Weights of a small mixture-of-experts language model, trained from scratch on English Wikipedia.
Size: vocabulary 31200, 133M parameters.
Below are experts of layer 8 (counted from 0) of a mixture-of-experts language model. Rows are named gate (a neuron's input weights, with its number), up (a neuron's input weights, with its number) and show model dimensions 256-383. Each number is 200 + 40 x the weight over its row's rms, rounded and kept within 0 to 999.
Before each expert's rows: "mostly gets" lists some tokens that are sent to it at least half of the time. This comes from a sample of Wikipedia text that the model never trained on.

# expert 9
mostly gets: " February", " January", " November", " August", " October", " July"
gate0,156,124,207,257,205,196,166,160,155,221,183,215,155,189,110,173,180,223,139,154,184,212,199,227,155,158,200,223,228,269,209,188,220,150,179,172,240,176,137,172,251,194,177,163,239,169,224,273,184,213,222,257,260,196,108,214,150,205,201,151,251,245,168,184,152,220,138,140,209,180,125,173,237,217,232,226,174,174,193,102,204,152,146,183,204,186,206,228,252,186,248,220,161,194,238,191,159,232,105,190,150,149,243,196,222,223,294,122,157,257,173,169,178,81,200,205,187,212,192,187,251,200,180,246,199,240,187,259
up0,155,204,235,199,188,151,189,210,211,247,208,212,221,219,207,252,212,161,293,103,299,168,226,268,183,195,133,168,256,230,225,137,165,196,224,257,138,237,268,169,203,165,168,115,194,205,247,149,220,133,158,245,208,275,211,166,174,250,197,133,185,260,223,151,108,192,149,128,194,145,207,139,260,224,215,213,222,178,237,206,204,197,158,224,154,196,178,194,139,203,250,267,264,143,140,268,157,229,163,206,276,183,145,205,160,194,241,169,149,303,230,203,295,169,160,220,188,237,144,178,157,188,148,165,195,180,193,288
gate1,241,210,111,287,178,174,244,234,215,280,197,181,268,212,210,222,241,182,182,261,208,154,187,219,218,148,259,147,256,147,216,189,258,117,207,198,212,172,185,268,201,204,187,183,214,214,139,212,212,183,227,281,241,298,238,153,142,185,131,219,218,164,180,195,173,190,120,177,231,137,222,247,205,167,176,187,266,197,273,207,151,183,175,148,218,189,196,166,231,243,255,278,192,201,219,209,187,213,237,194,237,236,204,219,130,221,247,163,239,255,150,203,162,196,180,222,298,148,210,174,217,134,190,261,252,217,312,103
up1,180,144,244,182,199,155,191,280,229,230,212,154,326,219,206,137,196,238,139,223,214,223,147,303,225,209,164,129,189,196,193,241,248,137,207,134,200,193,271,187,218,206,131,174,263,205,265,267,201,162,219,237,266,231,272,242,172,231,246,189,221,239,179,139,160,176,169,225,191,253,251,202,184,278,108,181,256,170,179,227,243,207,187,201,204,175,145,167,186,210,197,233,167,197,188,107,175,205,190,173,187,203,194,205,209,178,194,187,202,307,234,179,220,166,217,187,244,137,128,102,190,219,162,201,177,254,242,208
gate2,213,227,276,188,120,163,94,227,170,204,199,138,180,222,136,180,204,255,230,201,176,209,223,172,208,212,166,198,243,163,193,170,268,179,203,257,171,218,210,228,220,242,207,230,219,178,199,236,156,231,158,115,225,177,189,200,226,160,244,210,160,175,202,245,219,230,184,238,189,151,155,199,160,189,228,207,209,213,155,178,216,283,173,210,210,247,127,218,184,130,198,232,177,207,169,217,215,188,175,173,169,210,170,179,217,250,243,167,228,184,148,204,266,209,206,170,205,147,235,139,152,244,214,132,169,115,131,213
up2,155,286,154,135,141,124,180,199,181,152,187,217,192,200,200,115,249,188,187,166,178,177,177,254,245,197,114,200,266,194,275,197,194,258,231,224,190,170,259,196,218,201,233,234,248,135,177,163,136,224,128,164,135,262,221,244,214,138,202,191,264,197,223,227,152,221,195,228,98,133,223,144,278,149,266,177,171,201,212,176,230,235,163,202,296,205,187,198,114,197,304,180,194,184,183,170,198,177,191,130,210,174,223,208,142,189,256,115,155,181,149,162,176,114,205,234,187,179,190,152,269,256,186,181,310,129,160,144
gate3,248,181,283,254,204,194,240,208,245,276,156,308,194,164,243,223,234,218,194,224,144,203,140,132,148,283,158,206,170,145,160,219,202,150,202,228,236,202,171,192,275,201,157,190,165,165,214,228,222,160,248,238,212,208,219,210,194,208,160,192,223,211,280,184,223,197,212,231,182,171,190,172,173,165,226,250,219,166,179,249,182,194,187,243,157,109,199,262,215,174,213,199,262,220,270,153,167,181,165,170,177,234,77,248,174,166,165,172,197,190,243,196,220,162,211,240,198,253,180,102,175,255,285,250,178,276,200,188
up3,266,229,160,197,236,184,203,223,212,199,119,234,208,224,171,180,209,177,310,184,164,203,198,133,242,247,192,244,153,188,125,207,156,164,105,261,232,248,148,101,157,258,135,205,218,206,180,215,149,159,169,250,164,178,251,215,141,263,186,205,197,142,196,211,311,104,186,215,159,222,168,175,185,180,245,247,218,182,272,321,183,270,223,167,181,154,207,319,223,140,175,212,263,151,295,246,108,156,200,203,159,89,158,180,242,165,195,207,213,191,153,181,223,123,207,211,222,172,251,129,171,215,206,197,133,217,217,170
gate4,165,203,178,204,153,193,289,166,225,150,199,161,173,203,186,183,201,236,199,144,177,231,310,246,225,203,279,229,222,225,188,185,209,188,245,198,286,240,248,149,208,220,176,202,150,277,227,238,233,199,201,258,190,282,167,150,186,167,217,197,293,194,169,240,211,239,275,207,257,165,205,171,151,218,215,159,182,237,116,164,264,237,200,203,134,240,273,201,234,266,137,206,232,252,273,212,165,217,192,225,254,186,277,293,135,221,190,149,175,226,162,188,191,185,221,195,212,219,176,216,233,190,220,218,183,169,278,213
up4,198,165,181,129,222,206,159,246,167,185,195,248,251,195,219,242,152,217,212,236,230,136,107,176,238,200,169,187,186,173,218,245,184,205,138,243,169,140,141,226,193,221,212,192,248,128,191,141,196,160,178,114,210,168,189,235,248,191,189,203,142,250,222,150,262,145,114,203,123,226,256,248,231,202,168,226,167,164,296,239,197,144,171,209,230,161,176,181,152,164,218,155,147,174,151,227,236,215,205,215,236,182,149,190,224,204,273,228,147,147,230,205,204,233,159,150,212,217,254,154,179,262,179,208,263,195,99,176
gate5,238,178,220,224,208,183,160,242,294,252,190,282,129,248,192,220,236,244,206,230,139,254,201,182,205,236,148,236,146,237,203,254,141,163,176,194,157,155,228,191,207,114,177,200,191,198,223,201,132,155,258,204,204,150,261,205,218,158,149,219,218,192,175,164,232,247,212,171,216,253,158,200,206,179,161,180,176,190,220,166,184,149,225,179,157,204,222,248,246,224,212,289,232,224,141,244,165,231,270,244,171,197,160,136,256,282,201,224,177,155,227,132,134,207,236,222,225,235,202,138,215,289,197,192,136,138,233,227
up5,214,197,212,273,204,151,185,239,271,224,183,253,129,220,175,152,230,247,154,207,159,197,189,198,227,235,105,234,147,206,239,236,149,119,138,212,201,161,229,217,193,141,195,205,222,170,189,143,216,210,275,218,227,178,268,182,240,183,185,238,237,217,214,169,301,254,226,138,174,257,163,165,265,190,239,213,198,206,239,186,202,173,206,146,172,231,199,216,219,203,198,262,221,275,121,231,190,208,234,217,157,170,217,147,262,270,184,218,176,167,196,129,116,232,257,219,234,281,190,158,208,264,187,195,160,146,201,276
gate6,218,162,141,232,214,170,242,216,183,257,217,165,190,178,151,203,223,213,194,216,152,219,230,191,244,213,255,169,250,223,225,233,154,136,234,245,192,164,229,143,186,267,203,169,179,234,145,187,239,226,218,210,149,233,247,173,217,126,216,192,194,240,163,186,160,194,246,259,214,248,209,262,175,198,218,177,132,167,224,97,210,169,156,169,172,181,149,233,206,184,238,137,180,217,273,227,234,226,177,256,191,242,230,240,172,256,187,243,180,197,188,160,163,140,205,95,155,176,310,187,161,226,183,155,194,151,184,194
up6,236,170,205,210,221,217,234,183,234,250,213,190,261,204,262,247,215,199,161,242,212,210,228,231,246,170,220,236,234,207,111,162,263,182,231,185,188,187,220,241,233,211,211,208,204,177,190,197,182,165,149,181,135,209,198,271,252,222,169,151,208,182,162,222,185,221,196,199,194,208,152,247,228,173,206,165,134,225,205,220,272,248,236,267,161,231,228,218,304,208,200,170,198,200,227,147,202,166,228,188,168,176,194,258,238,157,153,164,156,186,132,163,234,184,198,240,126,164,215,217,225,212,193,265,143,217,187,206
gate7,205,204,178,220,222,165,223,211,186,135,207,214,243,223,249,222,187,211,188,211,264,231,183,193,130,129,183,139,233,211,116,205,274,163,245,240,172,210,181,201,143,215,235,228,236,212,176,215,251,167,182,185,226,204,188,260,198,220,160,263,197,219,210,106,278,291,263,268,225,157,264,224,186,72,150,197,227,220,226,142,207,172,247,177,246,207,217,189,151,138,133,149,220,161,183,182,236,175,214,206,168,148,180,217,120,144,214,220,213,210,205,276,199,226,281,186,255,162,177,210,211,189,172,185,219,156,169,177
up7,168,175,174,203,247,204,189,193,200,210,232,159,250,142,199,153,150,263,169,207,178,250,240,198,168,201,104,245,192,222,157,168,259,212,190,195,201,233,199,187,193,158,204,213,178,248,214,189,214,227,129,202,278,211,158,222,294,215,185,250,276,257,181,201,267,212,184,260,131,155,160,177,292,102,166,258,245,185,240,231,199,182,141,198,180,207,232,182,123,176,165,242,172,155,221,191,156,228,206,180,276,199,198,118,194,167,221,187,224,223,127,190,226,191,208,180,199,211,214,227,133,191,193,196,197,195,174,177

# expert 7
mostly gets: "ec", " Labour", " Liberal", " Green", " Conservative", " Republican"
gate0,201,239,178,161,245,231,270,181,155,175,250,202,191,181,145,127,121,219,85,215,197,225,251,220,147,293,190,295,197,219,142,203,147,215,214,210,183,156,189,245,259,189,238,220,209,194,213,174,182,228,167,228,166,210,229,195,206,213,143,192,151,224,238,262,163,190,197,255,179,177,228,235,231,166,190,181,260,195,168,203,232,180,281,254,246,160,230,256,210,262,299,202,179,229,117,209,267,179,182,229,203,207,224,150,217,258,232,154,208,165,241,227,217,191,176,226,217,122,147,210,192,197,251,199,234,188,240,128
up0,156,165,156,170,248,191,219,168,229,196,204,260,198,148,189,146,135,179,229,203,212,256,245,198,202,175,167,194,229,230,253,207,219,197,138,220,176,196,176,264,140,260,198,240,181,188,145,131,237,200,164,152,226,180,244,222,237,169,272,226,239,207,151,213,129,239,117,263,219,134,208,160,175,209,212,214,153,202,249,260,194,241,237,256,236,194,238,182,202,195,186,195,233,209,143,207,184,163,212,232,206,183,277,151,257,194,243,240,313,146,132,210,191,250,166,156,277,187,244,238,174,245,232,190,217,140,198,284
gate1,133,205,224,209,226,217,272,227,166,151,227,188,221,199,265,227,253,153,198,175,226,211,180,243,188,305,161,148,165,207,210,187,238,191,142,238,217,214,186,213,286,154,213,147,186,249,177,232,256,207,192,197,161,145,171,231,268,178,182,229,198,187,238,81,173,235,164,230,224,200,158,202,97,163,192,273,158,140,247,192,234,150,167,270,227,245,201,165,217,189,220,137,155,140,245,218,264,227,184,186,193,201,209,274,196,198,223,173,176,281,208,246,295,166,161,157,179,246,196,150,184,157,259,181,173,215,199,205
up1,185,208,206,228,168,184,188,168,185,202,171,204,141,224,142,171,148,259,259,191,198,237,223,158,157,110,190,250,219,194,182,233,181,194,195,202,135,259,233,186,182,215,201,225,173,205,177,189,176,211,225,221,212,263,236,166,103,243,175,134,175,227,133,274,229,197,165,153,274,200,256,188,276,199,140,76,247,190,147,204,256,248,233,139,198,159,207,214,198,162,233,181,197,182,162,121,186,186,172,209,187,218,214,148,237,210,174,274,148,117,184,121,160,237,243,229,214,173,177,222,225,208,177,295,216,179,202,141
gate2,207,233,175,95,227,192,219,135,202,209,209,176,154,212,196,171,240,185,230,213,138,136,164,229,148,224,127,163,251,191,183,148,210,162,189,252,220,216,191,207,266,244,159,140,263,308,174,220,233,258,189,218,219,118,253,189,186,179,155,194,157,177,187,148,174,185,186,170,237,221,152,202,135,197,146,266,227,228,116,240,203,210,231,133,209,163,218,201,194,228,159,268,190,248,159,221,153,135,174,180,261,175,165,107,197,170,273,215,180,172,185,151,234,248,152,208,189,188,208,224,226,122,181,226,200,270,211,206
up2,231,165,260,309,163,254,234,262,190,183,194,235,231,210,201,254,159,191,233,166,259,196,228,159,228,221,257,186,219,170,188,256,199,249,211,154,198,136,184,249,178,197,211,214,195,68,257,233,232,195,219,216,99,241,190,220,214,230,198,214,218,296,182,235,188,183,158,165,221,202,251,237,246,209,232,200,213,125,269,153,190,281,163,212,191,281,122,198,232,171,199,222,249,177,179,186,243,269,202,192,180,216,223,273,216,201,152,238,208,224,236,177,211,213,195,227,166,268,198,211,169,247,216,236,239,152,248,128
gate3,253,178,247,225,139,177,238,258,148,215,191,224,185,214,208,213,223,136,110,133,206,203,201,274,149,169,157,196,275,173,226,190,178,127,272,132,161,176,242,178,278,170,193,199,225,254,256,231,204,188,139,230,109,246,181,214,234,208,145,171,180,264,132,265,175,97,177,212,270,208,212,187,206,167,203,251,145,209,208,224,225,156,218,208,213,248,213,207,202,220,259,238,320,147,242,268,238,267,223,238,176,264,239,236,238,162,158,137,184,190,214,221,201,185,229,212,206,202,222,154,230,114,244,232,183,165,236,106
up3,182,231,271,157,216,257,174,185,214,262,207,229,246,234,176,137,274,243,181,217,164,131,115,217,194,153,225,187,211,214,271,214,169,213,183,220,224,204,255,152,221,154,193,180,170,192,181,200,192,133,191,143,173,144,199,162,236,208,205,282,174,158,179,173,262,244,227,198,149,234,261,116,268,114,119,147,288,171,228,264,187,170,161,208,143,172,163,114,160,311,259,220,257,171,173,157,283,184,188,214,215,172,143,201,165,156,207,197,199,188,212,146,231,145,182,253,243,244,207,199,156,245,114,270,256,153,173,195
gate4,160,185,165,197,234,237,212,186,177,210,201,152,281,195,218,211,97,196,171,206,174,236,229,218,252,256,142,215,133,253,187,187,118,150,300,174,233,104,260,141,197,193,199,210,124,226,192,179,163,225,162,181,201,180,196,243,209,221,200,207,174,283,197,223,194,180,253,281,221,151,200,117,232,166,236,253,197,241,229,172,182,233,128,92,182,147,204,187,170,145,215,235,161,235,105,135,245,263,191,118,208,189,200,269,216,191,182,219,169,149,241,195,249,167,142,196,202,199,209,188,228,215,156,244,216,244,212,183
up4,222,198,220,227,181,180,245,204,182,228,166,202,136,250,193,194,223,194,187,185,219,204,132,253,155,127,201,161,220,176,156,262,232,151,161,193,217,252,186,179,112,164,177,168,162,242,247,227,152,201,168,205,235,233,225,167,189,253,266,193,211,248,237,246,218,242,193,157,250,187,211,214,160,185,178,195,236,235,198,218,121,192,243,218,229,158,137,228,136,148,220,262,190,131,218,212,166,177,181,252,377,197,140,159,153,180,155,156,195,195,141,237,260,248,250,221,260,181,279,212,177,278,215,190,188,172,222,189
gate5,149,180,165,127,180,225,230,232,183,194,244,241,155,141,246,161,197,187,214,140,222,164,145,226,205,203,184,271,202,179,182,203,224,190,193,189,203,247,215,188,206,204,232,244,186,130,226,223,141,195,235,243,272,257,161,199,205,165,219,146,196,234,165,304,209,263,211,168,200,304,171,205,237,217,271,216,174,192,154,153,281,198,195,207,189,193,243,184,169,220,233,186,207,139,195,244,178,202,197,233,202,135,195,262,130,204,226,181,167,198,208,182,216,214,208,131,218,203,169,212,162,135,192,232,277,156,216,168
up5,213,165,153,252,166,196,243,170,230,186,137,178,216,175,165,158,162,138,210,161,226,182,182,186,270,244,141,151,240,205,189,201,203,126,250,192,199,236,187,191,175,217,151,220,241,214,202,248,261,245,205,118,153,219,202,214,233,171,253,221,144,251,283,73,102,200,227,260,177,200,230,185,185,143,144,212,116,243,182,179,156,218,220,190,236,198,173,193,239,183,181,190,202,178,245,196,299,204,212,180,216,153,119,184,249,288,208,202,258,212,197,167,179,197,204,202,287,212,246,319,220,228,231,174,197,231,173,191
gate6,267,239,197,233,158,131,203,205,175,180,187,237,221,184,109,225,227,199,176,330,186,235,239,128,139,170,269,253,176,176,220,204,192,251,183,103,171,137,212,179,265,229,196,214,267,232,204,226,244,225,252,221,218,208,209,165,239,125,174,133,134,163,169,200,190,274,233,211,233,211,220,146,213,173,172,128,178,191,185,214,193,159,270,216,164,295,221,250,263,161,197,215,210,261,152,138,222,165,179,225,150,204,225,164,243,151,159,152,201,224,266,162,270,235,260,162,194,227,199,197,277,205,229,193,226,140,114,184
up6,200,183,187,155,262,177,181,208,158,275,172,231,128,246,218,196,213,196,143,190,157,175,143,294,221,181,205,182,202,168,108,202,199,256,171,284,184,178,240,215,157,218,187,217,193,224,165,209,208,223,164,128,201,213,224,257,208,274,169,201,250,203,141,156,155,173,149,214,187,240,202,290,135,128,134,186,223,267,228,148,181,243,180,263,235,173,242,171,111,152,173,151,223,141,215,212,275,158,167,197,213,163,277,193,216,245,198,199,107,194,190,145,187,226,227,142,168,256,209,205,159,142,164,233,200,209,225,126
gate7,158,184,205,194,202,202,210,214,204,146,260,214,190,152,188,220,279,168,169,141,172,176,221,133,140,230,114,202,211,195,224,214,155,203,217,169,256,233,212,167,231,189,224,168,141,260,188,257,240,238,172,216,233,204,220,183,206,248,179,201,253,154,212,171,79,177,195,158,144,156,167,237,208,189,206,247,175,286,204,191,245,130,170,285,185,256,225,163,168,211,233,172,217,251,253,141,252,172,194,242,172,243,220,199,141,257,174,234,224,233,167,209,152,182,194,167,229,237,182,181,171,201,173,201,163,253,247,200
up7,218,231,175,206,117,217,182,136,221,248,101,157,194,221,199,186,142,204,199,235,225,202,163,281,242,139,207,207,212,167,163,189,217,175,161,236,188,174,185,205,204,237,152,237,233,116,218,215,201,236,188,216,206,150,180,180,152,148,212,215,191,292,175,223,268,210,180,187,164,248,243,181,212,209,163,234,269,104,159,194,178,258,196,169,224,156,185,230,199,210,119,275,166,158,175,214,145,262,216,147,226,183,159,194,236,143,203,194,209,137,244,202,222,187,163,215,138,156,158,205,217,162,179,220,215,181,169,184

# expert 6
mostly gets: " for", "°N", "″N", " TV", " Preceded", " JPL"
gate0,199,182,256,170,213,216,186,178,260,172,195,141,226,179,127,208,216,132,198,231,197,162,265,130,206,235,224,213,224,232,162,173,248,206,167,203,280,237,238,224,283,166,130,219,213,162,130,199,204,181,231,191,185,234,226,170,176,157,222,201,177,159,191,174,174,163,208,251,226,215,230,149,244,236,186,188,215,214,208,262,132,150,266,213,216,192,214,194,218,130,228,227,191,111,238,182,247,296,199,221,155,269,205,240,207,181,193,200,226,194,139,233,201,255,316,224,209,181,198,183,165,202,190,194,209,228,224,209
up0,187,174,229,153,231,207,169,215,247,162,224,125,225,137,142,174,211,120,254,165,229,233,267,116,232,224,256,207,202,226,186,170,234,217,171,187,218,240,233,208,273,213,118,228,156,195,218,191,180,250,205,223,169,245,240,153,130,114,185,204,170,237,213,243,239,227,224,262,160,204,179,145,277,181,163,152,221,176,245,229,120,145,273,224,255,179,188,221,244,198,238,252,188,96,220,120,248,306,200,229,197,222,172,227,212,211,202,149,254,150,160,220,197,204,310,193,217,209,135,175,166,196,195,189,204,247,185,225
gate1,166,230,214,112,172,186,115,265,209,200,265,251,266,154,194,209,235,179,193,224,194,250,175,123,149,169,205,246,156,180,239,189,194,221,205,191,186,285,157,212,195,211,172,197,196,231,128,137,151,206,229,193,226,185,184,161,256,220,182,201,181,160,177,230,178,212,239,211,231,168,177,183,213,247,194,172,238,147,169,230,241,242,200,119,232,284,242,187,180,201,222,253,165,152,190,109,162,181,238,186,186,206,269,156,228,161,181,252,188,176,132,220,133,220,156,176,190,224,237,215,132,177,320,262,225,298,197,98
up1,271,115,231,226,181,272,219,172,231,165,168,202,206,215,149,218,216,191,161,132,147,192,247,169,225,285,229,215,179,185,182,189,129,107,217,181,263,189,254,173,184,184,182,226,168,137,216,197,175,231,178,144,214,259,186,215,33,162,194,100,178,198,214,146,221,196,255,208,185,257,201,164,215,270,193,204,174,224,210,173,216,174,207,221,178,186,144,185,207,264,268,281,219,223,150,277,229,226,143,191,193,177,157,257,225,272,268,111,192,237,189,200,225,194,202,259,215,214,133,207,203,138,184,182,247,159,223,254
gate2,211,231,158,220,197,214,258,273,262,191,162,172,205,211,286,158,190,133,187,125,245,198,185,248,175,197,153,215,287,179,181,211,177,158,221,229,240,296,181,181,204,158,215,182,210,231,192,154,188,185,182,154,236,251,209,210,168,170,217,268,225,229,214,189,221,179,206,251,198,162,158,168,152,148,205,204,146,189,141,232,158,139,155,210,67,153,216,201,169,246,223,201,146,236,138,218,207,148,118,187,142,211,258,222,226,201,188,225,152,197,192,192,227,216,278,258,205,124,172,223,181,219,196,135,212,177,180,246
up2,185,195,165,193,215,170,277,244,251,234,169,171,239,173,229,197,178,178,201,213,255,243,243,164,214,264,203,253,212,138,214,217,196,155,222,219,260,173,245,225,180,176,236,230,219,207,174,135,128,181,205,192,189,253,239,186,153,232,206,261,190,242,216,121,221,233,151,218,244,187,184,255,190,117,244,191,223,191,265,218,204,168,165,216,196,149,178,210,173,191,198,155,151,256,195,267,166,149,164,260,204,163,152,217,219,212,199,219,103,154,161,143,256,209,213,200,221,200,119,158,159,227,256,237,167,196,161,202
gate3,161,193,223,187,301,255,138,173,187,160,205,119,221,210,208,272,95,194,161,299,158,217,281,178,131,151,222,205,167,178,134,209,180,295,275,242,206,231,217,155,206,241,215,191,127,185,177,188,222,212,137,168,134,243,131,201,252,222,229,204,196,280,159,237,185,152,219,284,262,132,275,160,209,170,195,183,197,178,160,195,157,162,176,137,165,224,202,229,240,204,208,262,187,197,211,153,250,171,188,131,197,225,202,161,198,223,166,228,225,189,225,269,214,185,218,164,171,154,150,173,197,213,241,124,102,209,242,206
up3,166,186,224,151,239,173,178,180,187,198,239,164,169,249,234,229,162,196,154,249,246,188,252,186,213,198,271,273,188,126,218,138,204,213,239,210,194,193,182,184,243,237,175,167,220,155,251,272,198,191,115,155,184,202,139,223,171,241,154,176,191,184,159,272,209,225,297,187,239,243,277,161,242,280,171,183,227,198,167,176,209,287,203,103,207,200,169,188,229,239,265,265,200,253,210,156,224,191,226,151,154,222,199,199,160,238,136,178,186,182,175,218,208,150,169,214,161,141,187,219,225,177,201,188,201,211,197,189
gate4,144,283,264,182,219,163,175,307,210,245,190,196,234,232,170,192,227,215,195,199,208,244,143,187,199,200,287,118,183,201,124,242,132,130,238,220,166,177,229,191,248,192,232,263,219,178,174,212,196,195,190,221,259,169,259,174,165,133,238,236,209,237,200,158,194,273,178,217,222,292,117,212,211,213,172,221,234,240,180,167,168,149,182,210,153,184,191,256,205,217,238,143,229,234,196,176,153,255,215,152,191,210,163,222,171,237,202,140,265,271,171,178,244,277,244,194,211,206,117,200,218,174,129,132,187,173,268,138
up4,179,188,195,284,140,224,210,186,241,231,137,195,282,167,159,191,246,151,218,255,163,187,139,214,224,170,278,176,184,226,130,229,153,208,253,107,218,202,272,226,190,224,175,217,165,247,270,188,178,250,187,216,201,193,187,221,147,148,136,193,226,174,70,151,237,190,202,248,173,258,243,158,149,203,141,232,236,190,182,252,175,144,208,176,172,152,238,208,133,240,224,195,232,230,247,203,178,176,167,183,216,159,146,133,191,164,227,144,273,221,223,158,191,236,181,127,226,210,189,173,142,175,126,109,204,176,124,185
gate5,211,244,159,197,254,206,112,184,230,189,267,213,254,214,174,190,198,201,157,229,181,152,242,198,160,193,154,207,242,163,202,175,234,203,188,183,210,159,229,153,184,179,241,269,260,213,216,229,223,212,147,233,239,248,209,195,215,129,142,232,207,134,240,283,235,222,199,191,102,217,217,157,128,139,211,158,175,219,186,174,194,104,181,172,184,250,158,205,218,188,179,269,217,247,171,197,195,225,208,176,238,188,137,155,180,150,155,168,172,204,232,205,190,118,274,154,156,177,266,215,186,146,190,216,191,179,240,207
up5,166,148,110,178,127,282,258,184,235,194,182,184,111,184,205,187,239,234,215,168,188,228,221,280,232,132,240,198,196,216,200,207,175,186,189,190,149,274,205,212,181,204,163,175,160,202,207,166,240,154,189,189,183,230,184,158,169,180,255,245,208,173,221,172,155,238,121,217,260,158,146,328,168,217,142,190,211,151,235,217,181,224,216,146,225,185,190,229,201,164,185,171,157,167,286,94,229,92,216,286,166,242,293,222,201,273,257,200,272,253,195,195,234,208,168,249,249,190,138,190,290,214,191,187,179,200,167,245
gate6,230,251,131,168,149,253,194,172,161,241,189,101,227,125,215,194,146,263,194,184,233,214,218,201,268,167,232,201,282,239,300,201,202,173,192,263,200,204,242,241,288,207,267,167,292,229,165,230,185,194,203,254,207,165,235,204,216,223,185,193,202,255,238,181,209,228,206,297,125,169,192,211,141,283,198,184,210,166,252,177,214,155,147,230,146,190,305,138,216,133,202,127,195,185,215,195,192,224,193,215,193,145,144,267,245,260,204,228,172,117,235,181,221,229,149,231,224,308,209,192,186,266,195,162,194,195,130,153
up6,176,228,250,192,175,168,262,217,187,237,199,219,263,236,191,192,224,149,205,236,225,183,194,182,188,150,184,204,241,264,163,204,200,191,186,268,236,195,229,206,148,123,209,219,264,227,297,240,225,148,179,133,170,249,218,201,145,208,155,203,253,171,166,226,153,125,241,183,156,258,191,183,228,251,182,209,249,206,259,170,159,216,190,253,177,197,201,233,255,92,177,124,255,179,196,239,175,206,169,208,187,185,201,138,208,195,172,221,238,286,218,129,197,236,162,251,240,237,191,193,198,215,225,193,166,151,235,172
gate7,205,186,221,171,194,146,209,212,214,277,187,204,172,142,204,174,199,214,203,241,289,185,153,201,186,186,239,224,200,247,181,242,254,168,214,237,223,218,140,149,199,251,264,192,252,217,136,134,242,212,171,180,198,173,222,229,156,228,183,208,215,182,297,115,206,193,228,158,162,201,211,171,115,207,186,213,199,172,174,136,223,220,195,218,316,261,248,165,200,136,113,197,200,233,181,196,200,136,193,263,216,164,111,218,186,320,217,255,209,188,176,182,198,166,141,360,231,181,177,227,191,163,170,131,196,168,192,190
up7,157,109,201,247,191,178,166,162,185,215,157,212,295,277,145,245,229,220,198,277,204,130,164,227,213,252,185,150,94,183,221,120,137,155,216,217,182,233,228,168,237,229,237,167,220,185,229,211,157,192,222,194,180,235,140,178,189,187,223,270,232,181,95,215,210,222,173,254,145,227,172,155,182,216,204,187,196,200,233,257,219,207,234,223,105,142,110,171,238,230,274,172,217,211,193,172,182,204,178,235,196,178,252,288,264,164,205,157,211,220,276,164,173,238,186,214,176,245,203,211,194,257,229,328,229,220,247,184